Weights of a small mixture-of-experts language model, trained from scratch on English Wikipedia.
Size: 8 layers, width 256, vocabulary 8192, 49.5M parameters.
Experts: 80 experts in each of 8 layers, 128 tanh GELU neurons an expert, 6 picks a token.
Below are experts of layer 4 (counted from 0) of a mixture-of-experts language model. Rows are named router (the router's row for the expert), up (a neuron's input weights, with its number), down (a neuron's output weights, with its number) and show model dimensions 0-255. Each number is 128 + 32 x the weight over its row's rms, rounded and kept within 0 to 255. Numbers have three digits each.
Before each expert's rows: a language model's description of what the expert responds to; "gets" lists some tokens that make up at least twice as much of what it gets as of all text. This comes from a sample of Wikipedia text that the model never trained on. Tokens count by the router's weight.

# expert 54
Description: Commas after author names in taxonomic citations like Aldrich, 1934, plus sentence-final commas and periods and table pipes.
gets: ",", " |", " (", ")", ".", " an"
router:100083075125164082176094160129149138137087110123100091085151170097100126140150082069086117159172089096089141162084164102065100146123090069085120093084117120173082077134094126165094172113153084126173109099064069137131117124114135104108151154154131148171098131187138180103142125131115122084095092138120126093178152143159073152131149161068185102095156182118147146173147088137121083097105154085161140137102109161108158171105128142178182078150110104082162154148126147081087093169115175142086096118181078152170085137133162147086122081145140131087094089070179088140169147104155116087139135162085141111090106179095127127083124094180098140141112167091077148164155115093159184153085111128084138158140164108119140135080082084153124150151130097122137134077175086143094151119132175
up4:132179091097155159110084068097155126112142123157127155042128123090169142153090125108162068083129140136163104153169151129142131064185148157130206158177126069154067175112170164061156174090168147148107231103155089126142171101133089105144107137158083068128170178168178081131104168124174104160106158141140060159157091121096142140117102142188063152139094113038105097134131150139134130119103078137123122139114118166158120105180164097074114109153111079169126117156152070153131051141095113112168096137117094087158091152138127149186158128109132141095173107132135145144123103138090097114083149134136151152124189142159125134112124146132079169139188099090109133132128103179183126152077133124089112085113130122117124142099130115148102109057072116115132142147129087148152101160125129
down4:110119141167170140094153154164160102128141099103149152134108074117143143137202146098197165148161132123127124114135117092146139114112122057092157130109095091086145125182071157145092100129089081143129123142144132200098091137102165106182150060169152131102103098162136123139148110123134094102150143137144142124120148138120114125110177183140133116116070085120120108141171105112166162130123045110140110151122163163122114107178077135149131172109109153162168146118158116129179169091121155081109045151136165187179121137199156144115074093157123152139133114076091074120191063196119113109158114186152093119095078159099094117128161163129131210124110105142110105099126126063167117109112131087194187147105057108148141118022094096193126124103126165164139121156120185104162140121102145

# expert 31
Description: Commas, periods (including decimal points) and short function words like it, not, a, to in ordinary sentences, often census statistics.
gets: ")", ",", ".", " it", " and", " not"
router:120091071141157096181094161136131144124118095145114085096155167092095138125169098095071111172173088110075141157101177105097096140118071073083117093093112107177096075115092132160103177113140090128162127105071078152135112114115132106132140138148143146169098133183126179093152145142124113070100078134115149086172156154133089131140159149077172088086147181122136123180145089152135076123117126088138152132119104166118161167086141128176191066145113098093174179152110161076090090172111179113091098123179081139185075129136146145082128088149125112090078086075182080130159140104158123085132136157089146121099119177117110111077130091188100138144114180098073141162171117096159182154107094123077137163122173118117137135092091071153121134169120088114151143078166079123081154127132173
up1:108168148092100147142131078122137096176133136151124157143158134052134132151183044077113098157104138112151163102126130134153160145118180143167121088158130142103085156058161120133131115122131183132107142112125136156152150144159128147131103146154128106127183157067075110236147204106130175074153108148094174170167172155129174137106132119134082098111196123212114168123093148113111015188112126107089138158085126071122127153171153150124115139108104103091125152166147159100157108111143146098112143118105148074096091094124142085119166098120163094144112183127152138114086126116091145117047155067149109115062127120147122149170189092104128087187111152127104136114126107114067143143156096141180106117111107074157128140142089192065174115165129126168081143143126136089162144122100114
down1:199107123123124099125123138150136169166144167127202124118127101103117136138098110209125101116099091135107128103119140179128118106047144134127206144144133135085131169154103154052120212121151100109126153158174161142155168099148117128121087154163136103113199141105174168085168112120099122169157145130155089083183160131058093117103151136114115124136107114102130064142183118114159112100180105136153138145179118113158071090100097156146115169109112099141123131153116112097159180147110034143138046104149198106107121139076126164078085150180134186163151109114159128116194136124085134126169146150085132103107149166100023131108090138126067122143168130090111139131052083113179137161141088133084110154131093097104152123115162139098131062105131161164114151104166124137138143096096111

# expert 27
Description: Colons after infobox field names and pipes or dashes in tables before numbers, as in "Total population: 328", "Dates: 5–10 September", "End |".
gets: ":", " |", " –", ";", " /", " at"
router:106111086148137146155127137139101101150134141121122121135113100112077190080161127182092044166123110104090097176087180125123100128127137096071199120093085076188159105126096217162081143124194121129136082110125087137123097119151186050088159096113151122175130123109117160148114142145107121114120103143134176073087137101176116149104123209135151106137166157084158156144137115094131114158057124118143180150089147090160116100163080140149139090140130188114182099100122174103089106129179159158146103134161159093113104187133144155110130105124211162123130090112141086179108126073172119110160098136117161118137153125123158103110055123100106162105130172198128105148123094113113126058114099141102102187101180125084132105090177184140111120076156128156166142108128098105085179172121131
up5:151143142100066126092116110103130148110173161084093135169164099144121126120129136113151144100120134053138122072134147175098157151088101161144117120098183130144143156198132172143134153094114175149098093102171148125158168122130147162118127075121134125108074135073160108119195152168110113095121161129114114060167069149141107079102121118159130146124127132109059114146114121128069128145180130138130193152135136089105129072085132104129126101120127180203119128131150092122083140160163211129155152116171125119216155074059138121149081142138099133133115124099136077141141116152093096105175170141159093142102165129143159181059160099170143061107042166123126173125028126100126200144122157092097115073146124167184121116128142112131116103145093138074115141165094161097092066117156085
down5:086121160147119148175106156171148125171113133123131169122137151088133160160172131044128124145115135169095115137116112107098102149166155148137047100112093173138122148094175127122108204173162078072146111129132093129103120141180105087143098143120164123125099122134070089085082165134133167104126150109105133167115105187146122127155154105151146100095168120148135099129142107193192119063142146149056081171093095170140140110117148105189124170150086092089191162100109133132180110132116086093122115097103054162130124157138098153108172192130086104078101107094131176163203178168154144125090118123034089101154186035104129129162143085131148117196101116144173142129104099176075097107108106169128112107145074118131166158109160098157156147166109126136130118106153104135154068117141120